From a checkpoint of a small mixture-of-experts model trained on Wikipedia: vocabulary 9689.
Below are experts of layer 5 (counted from 0) of a mixture-of-experts language model. Rows are named router (the router's row for the expert), gate (a neuron's input weights, with its number), up (a neuron's input weights, with its number), down (a neuron's output weights, with its number) and show model dimensions 0-63. Each number is 50 + 15 x the weight over its row's rms, rounded and kept within 0 to 99.
After each expert's rows: a language model's description of what the expert responds to; "mostly gets" lists some tokens that are sent to it at least half of the time. This comes from a sample of Wikipedia text that the model never trained on.

# expert 6
router:56 65 57 55 36 30 56 62 70 41 45 42 39 35 51 50 59 45 72 62 65 37 49 80 38 60 36 42 53 69 61 62 36 49 59 68 60 67 36 37 63 27 47 64 56 67 57 39 59 35 27 39 56 22 40 37 57 37 28 41 50 75 73 55
gate0:70 56 72 59 23 49 50 25 52 65 33 77 46 55 94 45 44 57 43 44 58 41 27 58 73 33 28 44 64 42 23 59 69 45 75 66 30 67 22 38 71 67 64 61 39 53 66 47 37 31 40 47 80 42 68 63 38 65 44 61 45 46 40 70
up0:34 52 21 23 45 58 48 59 71 52 32 42 69 41 53 23 58 63 55 53 30 34 57 36 64 55 85 67 50 50 59 65 80 47 68 43 25 37 61 50 63 61 69 39 27 46 41 45 69 61 58 48 78 54 41 74 46 30 60 41 75 37 55 65
down0:52 49 48 55 35 60 57 63 64 55 51 65 41 48 80 60 48 60 32 62 45 47 49 33 43 42 46 68 44 62 63 50 52 43 30 29 66 45 75 52 34 35 79 52 49 56 63 47 50 29 25 62 56 53 48 40 68 72 38 29 91 39 45 51
gate1:52 53 27 70 57 45 47 59 53 55 42 74 44 35 48 45 54 59 52 43 50 46 30 52 49 48 23 35 42 45 45 68 65 61 73 70 50 19 36 76 66 37 64 67 49 54 56 61 27 75 19 26 65 22 42 41 40 11 46 46 32 41 58 52
up1:70 44 47 46 45 48 80 43 74 43 56 41 43 24 60 65 50 80 46 69 28 32 75 48 60 33 65 86 64 78 61 70 58 51 39 50 57 57 60 70 47 86 65 56 72 22 52 68 44 29 54 70 48 37 58 23 45 22 50 19 58 71 59 16
down1:45 48 53 61 63 35 25 65 56 45 56 15 68 90 59 56 55 32 38 64 40 43 73 38 28 08 46 41 51 41 47 43 76 29 67 60 33 41 68 39 72 74 46 59 45 53 62 49 39 48 55 36 49 68 43 35 60 61 48 69 61 56 18 49
gate2:35 56 53 61 44 52 55 54 45 82 51 53 59 32 33 36 65 67 66 41 81 44 42 46 40 14 61 45 26 66 52 75 58 52 59 33 59 51 60 78 57 34 49 80 43 60 33 40 35 50 45 50 65 58 68 38 44 29 46 52 55 45 51 32
up2:57 64 45 57 26 35 30 45 28 57 44 66 73 65 33 43 72 51 47 61 59 40 52 55 59 40 37 68 57 33 61 50 58 38 49 53 40 63 44 47 18 50 30 81 52 50 58 53 43 68 70 54 66 55 58 40 55 67 52 45 61 31 63 28
down2:49 70 52 70 58 38 37 43 45 48 51 17 26 45 31 27 61 60 55 34 46 53 77 51 55 25 62 43 36 61 51 58 39 30 56 46 34 62 41 58 43 53 58 73 49 84 53 56 39 83 20 65 44 41 52 54 43 37 84 62 28 67 34 57
gate3:42 43 32 71 21 25 53 50 33 62 48 60 58 08 50 48 58 65 73 49 91 62 67 93 49 52 70 48 58 52 47 51 62 49 47 49 43 43 27 23 60 41 51 48 41 38 59 45 40 70 39 51 61 16 49 71 64 59 76 64 50 57 41 32
up3:57 50 49 75 17 40 46 59 49 38 73 61 51 47 45 31 79 43 42 25 30 48 52 51 60 39 77 33 68 60 64 70 30 34 26 29 55 56 50 47 62 70 47 68 48 54 70 51 76 55 32 28 53 50 49 44 46 38 56 69 18 46 64 52
down3:74 40 35 30 37 50 14 46 39 28 45 75 69 57 27 37 63 74 44 72 22 48 51 49 36 67 65 37 27 37 41 44 38 57 33 63 58 38 57 47 41 78 35 46 40 52 56 34 63 51 79 50 33 50 45 41 46 41 48 19 18 72 60 41
What it handles: Prepositions following a verb or noun inside running prose, before an article or possessive: into the system, in a liquid, contribute to.
mostly gets: " regarding", " into", " onto", " between", " during", " in"

# expert 24
router:51 52 27 67 33 50 57 77 62 48 68 42 41 48 85 77 27 92 62 60 58 33 55 53 42 50 50 17 43 66 61 63 28 69 63 65 25 59 24 50 69 27 68 49 39 64 69 48 51 50 61 45 71 67 67 57 36 22 48 28 52 59 43 56
gate0:44 40 34 33 43 44 36 50 51 87 66 57 55 59 17 54 39 29 38 57 59 63 35 66 49 64 73 75 55 41 48 42 34 72 80 59 62 57 70 60 50 47 56 46 54 54 45 83 27 64 50 53 37 49 39 65 55 54 36 62 66 34 82 40
up0:63 71 64 84 51 74 53 66 63 18 42 23 40 31 65 42 40 83 62 28 38 51 37 45 66 42 22 26 47 63 57 62 48 31 37 46 29 48 31 43 67 47 64 59 44 53 62 60 65 25 38 36 62 34 76 34 57 38 45 26 33 58 30 63
down0:55 76 55 58 38 58 45 62 50 76 61 31 50 52 11 64 38 32 71 41 40 35 42 55 27 66 51 32 42 34 59 43 45 49 57 33 62 65 54 55 64 32 55 45 55 50 24 69 56 37 63 55 34 38 66 59 47 41 79 43 47 22 40 65
gate1:45 48 59 60 76 48 40 53 39 56 45 86 58 56 39 51 50 30 72 53 53 43 64 52 33 37 59 50 63 55 59 46 32 45 62 42 48 46 47 32 30 68 50 35 36 20 56 26 28 36 68 19 36 47 49 74 70 31 41 70 38 41 22 35
up1:66 54 67 61 90 51 47 68 45 65 47 16 32 50 59 40 65 55 49 48 42 54 46 52 48 45 52 39 40 49 30 14 56 77 27 49 39 55 37 58 54 55 33 49 65 55 30 52 38 49 46 68 49 61 35 58 73 61 39 46 75 48 52 55
down1:65 61 29 23 35 61 26 47 87 44 66 47 67 24 47 59 46 63 53 34 75 37 74 59 66 50 45 67 64 41 69 67 52 56 53 21 58 54 41 37 45 70 65 43 86 40 47 25 64 46 55 21 26 45 32 41 53 55 37 43 51 48 54 59
gate2:76 60 71 78 62 67 67 33 52 61 54 15 78 75 31 27 47 52 33 35 58 77 62 70 59 76 36 61 55 37 51 45 58 07 42 75 50 54 70 56 34 65 44 32 40 53 45 55 38 49 39 28 68 23 42 52 58 59 48 61 51 70 35 58
up2:74 82 39 62 63 62 40 42 41 43 56 19 39 40 40 50 28 21 47 34 64 55 48 46 44 71 25 42 63 31 75 24 62 44 18 49 55 61 51 42 31 41 24 64 74 55 50 53 42 52 53 51 69 51 55 22 77 30 46 41 87 68 70 59
down2:47 44 54 36 44 49 72 74 46 30 35 46 53 32 59 18 63 57 74 66 63 53 55 62 61 56 42 44 55 66 47 66 18 72 84 59 74 25 40 52 75 59 47 22 38 56 44 31 32 47 56 55 52 21 22 59 51 55 68 32 35 51 30 47
gate3:35 43 45 57 78 62 64 25 58 36 49 54 36 50 45 52 58 83 48 53 50 72 51 58 69 39 50 29 53 23 58 23 67 63 31 28 55 41 35 27 38 33 63 70 78 30 55 47 38 23 37 42 30 72 38 55 22 56 43 64 42 61 81 28
up3:27 57 70 72 61 47 74 58 76 13 37 67 13 34 39 32 54 37 52 67 72 59 51 67 50 52 23 42 49 38 35 70 61 38 50 25 55 58 47 52 23 36 49 54 39 52 57 56 51 53 50 57 42 66 38 79 54 38 89 28 50 62 47 75
down3:17 59 53 45 67 47 69 37 53 26 65 39 35 25 59 22 55 71 58 63 50 47 67 71 49 64 40 35 52 25 54 55 62 39 29 32 37 57 23 44 50 71 61 44 37 18 46 52 52 32 31 53 32 49 58 45 66 67 49 58 15 63 53 34
What it handles: Commas, periods and conjunctions (and, but, which, that, when) ending or joining clauses in prose, e.g. Greater London, aged; art. Pater.
mostly gets: " and", " which", " or", " that", " but", " when"

# expert 13
router:56 63 48 55 42 28 60 59 68 44 42 45 39 30 47 47 51 45 71 61 62 35 55 81 39 48 49 37 55 68 51 43 29 47 59 67 65 63 38 45 66 28 43 71 65 68 56 43 59 37 30 47 51 19 42 40 57 37 28 42 54 68 77 56
gate0:51 61 54 40 44 43 46 64 86 50 61 70 28 20 36 56 63 59 62 52 44 50 38 22 40 43 45 27 79 34 56 41 72 54 32 62 42 21 24 69 82 49 45 56 78 54 60 59 64 27 36 66 38 62 54 12 40 42 50 43 66 87 61 66
up0:41 82 46 48 41 58 64 51 71 37 63 36 26 49 20 34 52 55 75 41 14 51 39 45 73 34 43 61 32 75 43 21 64 47 71 57 52 57 34 28 31 59 17 45 38 59 45 44 69 44 55 24 48 42 60 56 59 53 60 20 26 62 40 48
down0:46 45 41 66 37 36 34 45 36 47 59 38 13 43 63 36 58 59 23 46 21 75 56 71 62 67 54 34 58 51 85 50 46 71 43 38 80 67 39 38 60 33 35 64 84 55 60 61 45 52 56 53 47 33 44 73 68 48 58 48 26 48 23 39
gate1:58 64 56 65 22 52 55 36 68 65 69 56 63 22 45 93 54 64 43 61 62 82 43 53 64 45 49 82 58 54 35 38 50 56 65 67 64 28 50 65 46 36 60 66 51 84 59 59 67 28 48 41 53 31 55 54 44 38 44 63 59 41 39 00
up1:42 69 47 39 69 39 59 50 67 55 46 57 52 43 51 40 49 31 51 32 55 64 49 63 53 48 72 45 45 40 47 48 51 61 48 47 78 58 39 68 57 73 73 16 38 42 76 81 27 66 26 49 68 43 66 48 17 57 70 53 49 32 58 17
down1:61 54 49 57 76 35 42 42 48 52 84 67 08 61 45 13 60 64 57 61 52 35 67 16 76 63 59 60 59 57 56 36 61 48 64 36 79 30 36 48 56 47 40 70 40 43 06 42 59 46 46 68 20 60 53 71 44 70 26 50 55 59 66 42
gate2:12 10 44 56 66 37 45 48 55 57 72 54 52 50 48 49 68 60 78 74 44 38 47 75 61 53 58 36 51 71 49 81 39 55 70 30 27 39 59 71 50 26 43 68 59 50 49 73 44 15 43 31 44 49 41 25 58 38 42 20 40 45 50 62
up2:47 84 51 62 47 54 82 59 60 47 61 56 49 60 31 51 39 41 53 68 26 48 43 51 27 75 82 47 66 59 66 43 64 59 75 60 62 60 62 52 58 92 55 74 55 43 53 37 65 44 57 58 62 49 50 30 46 49 66 56 47 26 31 53
down2:47 48 51 52 26 44 30 46 52 52 31 55 34 27 40 71 47 57 58 18 20 70 17 50 60 42 32 48 57 26 56 62 61 59 28 26 56 27 43 38 35 66 78 59 33 38 34 59 48 53 47 66 57 47 37 50 41 66 46 62 30 41 53 64
gate3:33 42 59 84 40 53 64 59 37 74 69 61 69 46 37 59 50 64 50 86 35 39 74 69 46 52 56 27 56 40 45 68 58 42 37 66 37 39 21 48 60 68 57 76 61 70 79 51 33 48 30 65 60 40 53 43 68 58 26 53 61 58 57 55
up3:36 53 61 50 35 62 67 70 78 45 35 52 56 31 57 68 30 26 63 36 28 54 62 25 40 60 22 41 61 20 76 43 60 43 81 37 76 55 26 63 55 86 54 63 55 65 58 59 48 32 55 52 49 61 40 29 41 64 58 50 52 32 61 59
down3:53 22 67 24 56 37 49 58 19 49 58 28 56 49 31 38 39 24 35 38 42 62 28 68 44 57 42 48 46 99 53 71 46 53 36 25 63 57 39 44 52 56 55 25 50 46 51 36 53 41 27 47 43 37 42 34 57 41 56 42 54 59 50 88
What it handles: Digits ending years and dates in tables, pipe separators, points in score tables, since, coordinates marked °N.
mostly gets: "°N", "'\n", "----\n\n", " since", " Since", "Since"

# expert 14
router:57 60 36 59 38 30 59 65 68 36 57 46 41 35 53 45 53 46 69 63 68 35 62 75 43 58 33 39 58 65 56 56 40 66 57 65 70 69 35 43 65 25 54 66 65 65 56 38 54 40 28 45 50 23 48 41 57 38 30 42 54 69 78 50
gate0:53 62 53 28 59 36 79 53 53 21 53 48 39 51 68 81 37 54 62 73 54 35 64 56 34 42 29 23 52 50 61 35 48 24 63 22 57 54 62 60 47 86 71 48 52 39 50 20 53 53 42 37 49 37 49 77 37 61 44 53 44 47 45 53
up0:39 77 16 69 46 44 47 54 62 54 31 69 78 47 73 45 28 38 56 52 43 51 52 39 80 44 51 49 31 60 33 68 47 77 37 56 50 35 56 42 63 39 58 67 48 55 56 70 39 64 49 29 54 46 43 63 65 14 41 70 45 52 73 64
down0:38 70 87 63 27 26 57 31 45 39 40 89 72 30 41 31 31 58 30 51 74 61 23 59 49 25 41 41 64 60 40 56 38 75 50 47 39 37 49 19 59 42 61 26 50 81 33 42 54 35 27 67 63 41 34 43 50 65 52 70 78 70 35 50
gate1:36 32 58 56 64 50 66 71 54 70 35 54 73 49 33 45 29 44 65 69 40 55 59 81 38 46 46 42 31 52 62 62 16 38 42 56 60 63 27 41 48 69 29 81 39 61 60 37 55 55 16 61 54 73 37 29 50 39 46 50 33 58 39 64
up1:53 59 48 42 42 49 50 46 54 48 73 71 75 21 39 39 36 71 40 44 47 65 54 41 63 66 65 61 40 39 54 43 42 58 58 71 36 40 32 48 58 56 37 50 41 31 53 31 46 49 55 25 40 64 39 59 31 60 67 39 62 73 85 24
down1:84 66 48 43 48 13 53 44 67 68 54 24 67 50 37 72 60 83 39 21 48 48 48 52 57 58 43 51 35 63 61 44 52 39 53 09 47 25 70 60 52 39 45 43 67 39 55 42 46 60 09 28 34 52 65 43 26 48 28 56 67 66 38 47
gate2:38 76 61 60 51 41 58 42 55 42 43 76 54 38 56 56 39 46 39 75 46 25 35 70 28 55 63 58 51 48 52 50 32 44 29 63 60 48 52 40 63 53 59 53 53 77 38 36 32 40 25 27 34 54 58 64 63 56 46 32 60 39 54 50
up2:45 62 20 26 57 57 66 37 66 56 74 47 67 49 54 61 51 84 41 42 62 36 46 53 67 38 44 70 40 50 48 54 41 63 75 57 48 41 71 50 64 52 32 23 48 43 39 34 59 67 55 37 50 79 58 40 20 41 14 72 44 69 51 81
down2:16 70 66 51 67 62 50 45 40 50 36 51 36 41 48 69 45 45 59 59 92 46 43 46 56 75 61 52 44 49 62 17 66 60 70 44 31 58 62 27 32 74 24 33 50 38 55 65 35 48 32 20 78 36 53 38 28 66 54 62 51 60 59 50
gate3:32 77 42 66 53 42 73 62 73 18 39 53 45 47 56 51 37 30 58 56 57 61 53 28 50 74 53 33 53 61 59 85 65 49 78 59 37 32 45 49 42 40 28 65 48 23 51 51 63 27 25 40 44 78 33 64 35 47 56 43 48 50 43 27
up3:53 56 28 56 62 28 51 56 75 44 56 48 58 46 41 63 44 52 47 60 46 52 56 56 51 60 63 58 57 35 45 14 56 40 45 74 63 55 43 50 57 29 57 55 52 30 74 37 43 74 42 71 53 94 47 34 46 49 80 61 31 68 34 76
down3:68 59 48 48 55 53 71 24 51 48 57 65 50 34 20 55 68 37 53 56 32 53 55 59 28 51 38 59 52 54 53 83 42 34 62 44 38 36 64 45 35 27 45 74 23 42 07 52 82 64 69 69 66 57 21 56 66 54 65 78 46 38 69 61
What it handles: First digits of years like 195, 198, 200 after Born: or a dash, plus country codes, Animalia, Phylum, coordinate pieces.
mostly gets: " Animalia", " UC", "195", " Phylum", " SA", " SU"

# expert 47
router:59 61 47 59 38 29 58 64 63 30 47 45 40 35 48 48 54 45 70 58 66 39 52 79 37 55 41 39 52 66 52 55 38 58 55 67 71 64 39 47 66 24 59 67 73 64 55 38 59 38 30 55 52 24 43 40 65 41 29 43 51 71 77 52
gate0:60 70 32 38 64 56 61 48 48 39 64 62 53 39 42 34 47 63 84 81 40 71 66 79 42 46 35 31 46 55 20 41 55 51 62 60 52 33 17 55 63 52 60 20 41 44 50 42 67 54 47 66 64 44 54 42 61 32 53 49 40 71 63 19
up0:57 27 58 28 67 45 42 44 53 41 37 42 79 57 47 72 37 41 47 28 55 37 64 60 48 31 36 77 45 53 32 45 71 58 57 04 66 50 48 69 44 52 35 44 37 50 49 82 33 28 37 41 31 40 26 61 38 35 57 47 61 58 44 56
down0:35 41 58 52 46 70 28 61 11 61 56 42 33 57 61 47 54 50 49 42 51 49 79 52 66 34 51 76 57 19 56 29 14 46 65 42 78 30 37 53 60 73 50 39 54 39 61 55 47 42 56 72 42 66 35 50 58 51 38 30 59 69 55 62
gate1:52 42 45 59 48 59 62 61 58 47 29 51 47 64 48 15 62 41 55 60 49 49 55 80 75 86 27 33 49 54 68 41 37 45 57 68 16 46 34 50 57 38 19 47 48 52 56 65 72 38 66 61 67 40 73 29 38 32 42 38 42 56 59 35
up1:69 40 71 58 39 51 44 54 51 60 48 42 45 37 31 22 48 42 41 52 44 48 73 43 60 41 53 52 77 62 28 09 59 47 62 69 31 30 30 42 36 68 51 69 58 35 45 56 63 34 38 62 54 24 65 32 28 59 60 32 40 35 39 23
down1:30 75 83 10 74 45 47 56 57 74 50 36 35 31 35 26 41 40 49 46 36 48 58 57 49 64 52 49 71 59 67 27 64 35 70 66 25 23 35 59 31 84 51 40 33 50 51 63 64 46 41 50 40 61 64 59 50 57 30 31 61 49 51 74
gate2:52 06 43 37 61 42 69 39 26 57 19 31 23 34 62 63 37 55 57 60 35 60 71 71 48 64 50 22 46 41 73 26 54 56 60 59 45 30 30 53 53 59 46 55 62 46 67 11 54 32 23 49 45 56 53 29 58 32 61 25 57 41 52 41
up2:41 25 78 53 41 60 44 57 48 53 28 43 50 47 46 53 69 75 52 39 68 27 53 17 50 34 37 46 47 68 71 55 45 42 26 83 57 61 46 42 38 51 52 48 68 66 70 40 16 43 58 34 55 44 64 55 54 53 70 52 61 41 69 58
down2:39 44 34 43 53 43 66 54 52 45 49 77 62 60 54 64 57 80 64 41 60 52 31 45 33 35 46 74 58 57 53 46 70 65 58 60 48 29 45 30 26 40 91 64 54 40 54 41 35 58 64 41 70 75 86 52 75 47 40 44 47 49 46 29
gate3:72 45 49 69 26 46 41 69 52 40 60 96 60 38 45 57 38 79 76 32 49 33 56 70 16 45 43 87 32 63 44 43 38 30 69 59 34 48 33 58 63 59 70 43 66 69 53 28 62 35 36 52 33 70 56 40 73 33 55 51 57 65 47 60
up3:77 47 50 55 41 72 77 46 48 21 58 30 61 45 54 60 49 57 44 37 31 50 59 40 27 53 83 50 46 40 47 39 65 47 47 21 43 60 18 57 53 65 52 56 68 70 49 78 44 53 38 47 55 60 44 30 74 71 48 57 44 47 72 60
down3:62 63 44 72 55 50 81 68 54 56 48 36 61 31 41 48 31 69 57 42 77 46 62 28 72 44 70 54 43 59 51 51 68 39 38 58 38 40 53 41 47 60 24 46 33 36 70 46 71 69 54 39 85 41 63 19 42 46 35 33 15 44 34 35
What it handles: Endings of capital acronyms (D-PS, mtD-NA, R-FC) and commas or prepositions like with, after in sports and news text.
mostly gets: "OS", " Turnout", " These", "PA", " freestyle", " BRA"

# expert 43
router:50 62 43 60 41 28 63 65 68 43 40 47 39 38 51 44 63 46 74 60 68 33 62 76 39 56 39 39 59 70 60 49 39 55 55 62 60 69 39 32 67 25 49 66 63 64 56 37 57 35 31 46 51 21 48 44 59 37 28 40 50 69 78 53
gate0:53 30 34 52 59 43 31 26 21 26 62 63 44 80 34 58 64 35 82 95 33 44 47 49 66 56 47 27 52 39 85 69 74 59 37 62 46 74 34 54 56 42 41 52 52 92 56 60 51 23 61 48 58 61 53 42 44 60 59 53 84 56 43 57
up0:55 38 27 39 59 31 28 46 42 31 62 73 52 25 57 49 55 61 46 55 35 40 49 65 48 72 61 27 27 33 61 34 37 85 52 49 44 06 38 36 50 67 52 64 68 52 80 38 35 28 91 37 49 34 44 57 61 38 55 42 32 43 46 23
down0:19 81 36 49 67 62 40 61 53 68 40 52 21 38 50 52 76 72 49 47 45 59 50 50 35 36 52 26 48 25 08 82 53 71 30 26 67 35 46 16 68 50 59 71 69 55 56 67 71 78 50 38 40 59 40 48 39 63 51 61 70 32 52 25
gate1:69 40 37 41 46 42 56 43 51 68 52 56 64 40 82 70 17 51 51 54 59 18 50 35 37 49 40 27 52 65 49 57 32 33 39 65 47 87 36 57 66 14 72 44 69 59 49 31 70 42 35 99 34 46 38 49 35 70 60 30 53 77 62 78
up1:69 28 37 68 84 66 54 49 36 65 56 30 36 23 15 41 61 33 24 44 37 63 16 57 65 40 58 43 62 60 44 60 50 40 47 29 55 48 28 39 44 49 59 61 61 75 54 43 60 58 74 54 52 36 58 25 53 69 36 19 43 42 45 54
down1:45 53 06 49 55 37 44 28 76 72 79 37 90 25 48 75 57 26 57 53 63 46 52 58 50 68 72 35 65 31 76 22 40 66 46 37 87 54 41 47 45 52 42 51 53 36 57 48 76 62 42 53 38 62 63 60 47 58 67 37 61 51 43 52
gate2:62 58 43 62 36 46 74 57 46 45 64 66 45 28 46 78 47 80 40 53 40 59 70 44 25 47 60 31 65 51 49 64 39 49 32 66 58 66 39 47 55 68 24 43 41 70 69 47 39 14 44 43 45 39 46 62 69 54 55 59 55 59 61 36
up2:44 50 56 55 16 48 88 60 26 38 59 39 14 53 49 60 63 77 50 52 24 75 51 49 72 54 56 53 71 40 48 35 38 60 30 49 52 39 20 38 29 77 57 58 28 75 61 48 32 67 65 63 42 51 58 55 28 90 43 77 41 42 66 50
down2:33 59 44 44 55 32 46 72 45 42 67 40 55 63 40 64 60 54 44 57 56 68 50 47 31 65 84 41 87 56 55 40 59 31 80 59 46 57 75 40 56 61 62 55 45 49 58 62 51 68 19 26 52 63 37 34 51 56 79 33 54 19 35 54
gate3:81 39 37 52 42 44 65 62 61 67 45 82 33 58 42 48 52 67 68 34 45 52 00 47 67 59 55 29 53 79 52 69 52 34 56 65 42 60 69 53 48 30 52 64 63 49 94 54 66 52 55 49 25 46 54 44 52 40 62 37 65 40 72 54
up3:50 56 41 65 45 43 44 30 60 38 45 65 76 33 40 24 74 71 56 57 45 28 44 27 72 51 37 62 42 18 46 41 22 29 69 28 52 71 54 71 39 47 64 31 15 71 58 46 53 61 39 73 50 59 59 38 48 66 32 24 26 58 44 46
down3:81 44 58 56 95 58 72 66 69 62 51 66 37 58 42 55 41 59 43 50 43 53 56 29 69 65 24 60 33 40 27 43 45 39 83 39 58 67 41 43 50 49 48 74 58 66 37 46 48 53 67 58 48 37 40 31 32 26 44 39 32 68 42 44
What it handles: Single digits and number pieces in years, dates and table statistics, such as 202-2, 197-6, July 8, 199-6.
mostly gets: "192", " brig", "     ", "186", "141", "191"

# expert 4
router:56 67 54 60 41 25 62 58 63 48 50 46 39 32 44 49 63 48 69 61 66 35 54 77 41 58 34 38 52 71 63 48 37 50 60 66 59 68 41 34 63 26 40 64 68 64 56 38 58 36 30 39 52 25 43 41 62 38 29 39 54 68 84 73
gate0:92 33 26 70 43 35 62 58 46 73 49 61 29 73 51 49 48 69 75 48 61 55 86 66 30 40 64 43 33 44 70 55 48 33 63 43 57 50 38 31 42 29 75 58 41 23 49 32 55 17 29 50 32 36 47 63 63 30 59 69 54 58 44 65
up0:67 34 52 66 73 47 70 45 67 47 36 49 48 46 63 56 52 47 39 48 62 71 62 61 58 16 38 36 51 41 60 67 38 38 68 36 72 50 62 46 47 72 31 54 30 47 53 62 61 22 43 63 45 42 39 64 45 64 82 37 37 55 64 42
down0:59 47 62 33 38 42 40 47 52 40 54 13 63 66 52 44 59 80 66 20 59 64 38 43 63 50 50 52 46 55 70 64 64 46 39 71 47 58 18 42 50 41 58 42 53 34 43 36 43 75 49 41 47 57 87 54 75 42 48 39 53 47 24 55
gate1:62 55 68 56 45 51 71 59 60 48 64 39 32 28 69 60 28 38 70 45 70 38 97 73 48 58 29 41 54 30 41 64 53 59 68 53 36 46 35 33 81 53 50 23 48 68 60 23 44 29 21 47 73 53 80 56 65 45 67 65 43 61 40 49
up1:17 55 27 56 45 56 38 52 43 50 50 52 33 51 65 68 54 61 39 50 43 64 24 52 31 19 30 53 53 66 81 40 35 68 17 37 68 38 40 64 24 47 61 57 70 64 51 51 49 68 62 53 22 43 52 31 78 54 45 27 67 45 53 41
down1:70 47 38 44 61 33 49 32 25 66 53 38 07 62 53 31 44 60 25 43 29 40 72 60 16 50 28 39 24 86 63 46 66 71 15 36 61 49 60 59 48 49 59 78 52 49 32 55 55 47 45 35 56 28 62 57 51 73 55 58 33 53 63 79
gate2:47 53 30 33 65 50 46 51 59 58 53 45 28 48 41 71 50 78 52 66 61 45 57 66 47 75 49 41 24 60 44 39 89 34 45 50 78 81 42 16 65 46 46 45 38 75 40 30 51 52 39 46 46 86 44 37 47 30 13 32 57 55 47 30
up2:35 43 78 30 22 83 50 45 40 56 23 60 54 49 68 36 46 39 52 58 63 48 45 35 46 31 49 87 52 56 52 55 64 26 39 54 47 25 33 60 45 53 57 50 61 59 55 15 33 47 54 81 51 57 54 29 54 55 63 37 84 59 73 74
down2:36 87 57 39 38 29 56 46 64 65 52 64 44 37 31 48 49 73 27 28 54 61 57 28 63 78 46 44 42 48 56 49 71 67 44 47 63 85 67 69 41 56 47 44 64 55 56 24 33 61 71 57 60 35 42 34 56 59 55 50 57 55 42 41
gate3:54 61 33 54 55 29 98 56 40 24 51 42 63 38 82 62 40 46 66 60 86 41 23 67 38 36 43 47 43 54 64 51 68 44 31 40 59 54 37 41 38 66 43 76 48 71 30 42 63 20 38 76 44 37 71 35 33 61 53 65 45 62 69 76
up3:47 72 54 18 72 63 29 39 47 32 32 39 61 62 49 54 26 61 25 22 72 67 67 48 47 35 59 50 33 37 72 35 56 44 37 57 70 70 72 56 71 85 65 78 40 46 48 39 78 41 28 60 81 42 29 43 68 58 36 22 41 52 47 65
down3:47 11 35 48 92 45 49 44 37 37 38 81 57 48 31 48 37 44 46 42 35 53 71 85 70 24 56 57 39 35 42 45 62 33 57 59 60 53 76 40 62 17 41 42 58 50 38 45 70 61 77 53 36 62 32 42 59 42 24 65 37 25 44 52
What it handles: Determiners and possessive pronouns after prepositions, chiefly the, also his, its, their, a, 's, e.g. for the remainder, over its lifetime.
mostly gets: " his", " their", " its", " the", " her", " His"

# expert 41
router:56 61 41 51 41 29 61 61 67 47 45 46 43 32 48 53 62 47 71 62 64 39 48 78 37 56 43 37 48 69 52 55 28 59 68 64 60 69 39 46 64 27 52 68 58 62 52 37 58 36 32 49 58 20 46 41 54 45 26 41 56 73 80 55
gate0:58 71 62 43 39 53 47 70 43 51 95 46 68 31 59 45 43 42 57 57 39 40 52 60 30 48 21 40 56 72 11 53 34 67 52 40 39 43 34 67 85 54 40 64 24 45 74 67 45 54 40 50 70 39 31 46 46 22 46 46 52 45 49 73
up0:45 87 46 57 66 55 72 27 22 71 55 55 58 61 26 61 52 40 39 39 51 77 56 49 48 69 32 27 66 49 45 83 43 55 51 34 63 37 37 44 42 46 20 50 49 41 38 43 33 40 43 44 57 49 49 54 34 55 30 72 58 61 48 36
down0:52 68 33 62 40 43 59 58 62 74 46 55 39 44 97 54 21 36 22 30 39 60 52 47 19 73 09 83 33 34 56 48 48 47 45 43 48 34 45 25 46 43 33 62 56 70 40 34 43 27 52 25 49 57 30 63 50 63 46 42 51 49 37 58
gate1:75 54 52 31 37 63 43 65 53 47 83 70 51 18 74 70 11 80 52 69 23 57 56 56 36 57 39 66 37 56 45 41 52 43 42 64 35 60 39 68 72 58 59 41 44 52 35 33 40 48 59 56 37 69 21 52 57 44 38 56 49 43 76 61
up1:33 42 44 46 41 64 68 51 42 67 47 41 54 54 38 44 57 56 46 45 45 51 46 55 56 28 56 43 61 48 58 44 27 61 37 28 77 58 35 86 47 57 62 85 56 51 47 67 32 39 60 36 63 27 45 41 63 49 22 41 70 36 68 58
down1:27 27 72 55 31 50 61 28 38 44 59 27 59 44 37 47 57 55 29 72 23 86 53 33 82 54 64 34 29 39 39 39 30 88 41 53 55 53 48 66 78 64 34 63 80 55 53 33 43 45 62 20 39 40 31 40 52 26 50 37 49 51 68 70
gate2:49 45 37 53 38 46 46 54 79 79 54 56 33 61 31 36 51 46 68 38 23 66 75 78 60 67 27 40 57 32 51 54 64 67 26 58 31 44 54 56 71 43 47 29 50 62 43 38 60 34 29 48 73 43 75 52 40 52 25 33 50 63 53 45
up2:36 53 12 48 78 50 54 57 29 62 70 33 78 40 53 68 30 70 58 80 41 53 38 37 71 50 60 72 62 58 46 72 44 72 46 61 43 36 32 51 50 81 70 52 29 37 53 40 77 58 53 44 47 48 54 37 37 62 41 76 53 32 57 52
down2:61 45 57 39 26 58 52 33 22 51 65 70 53 51 56 49 73 28 53 59 69 23 35 61 66 55 44 29 43 55 53 54 58 71 57 54 65 53 80 60 58 80 73 40 74 73 59 37 63 61 65 54 76 68 47 33 39 28 54 35 51 62 30 26
gate3:58 56 49 78 31 27 43 37 68 44 45 59 43 51 75 64 59 51 81 38 40 63 53 69 37 76 33 54 34 57 65 54 67 53 49 59 49 64 33 47 75 57 55 41 87 61 53 61 88 23 52 57 46 57 43 23 54 48 23 64 61 44 55 59
up3:49 53 71 63 49 49 40 51 64 39 69 42 30 58 61 57 64 32 47 60 27 50 46 33 35 48 80 53 27 61 31 24 29 48 58 60 69 53 46 47 77 44 56 44 71 10 53 52 99 61 50 52 70 53 41 57 50 34 58 56 67 53 55 55
down3:47 47 73 75 53 71 61 85 49 40 77 46 55 49 50 57 44 88 56 51 38 46 52 41 46 60 37 55 73 56 50 23 38 58 46 66 64 47 67 27 55 54 25 56 52 34 40 39 34 37 54 59 41 60 30 44 67 19 32 29 58 27 69 64
What it handles: First words of sentences or table rows, such as The, It, She and given names, plus paragraph-ending periods before a new paragraph.
mostly gets: " It", " This", " Adam", "\".\n\n", " Josh", ".\"\n\n"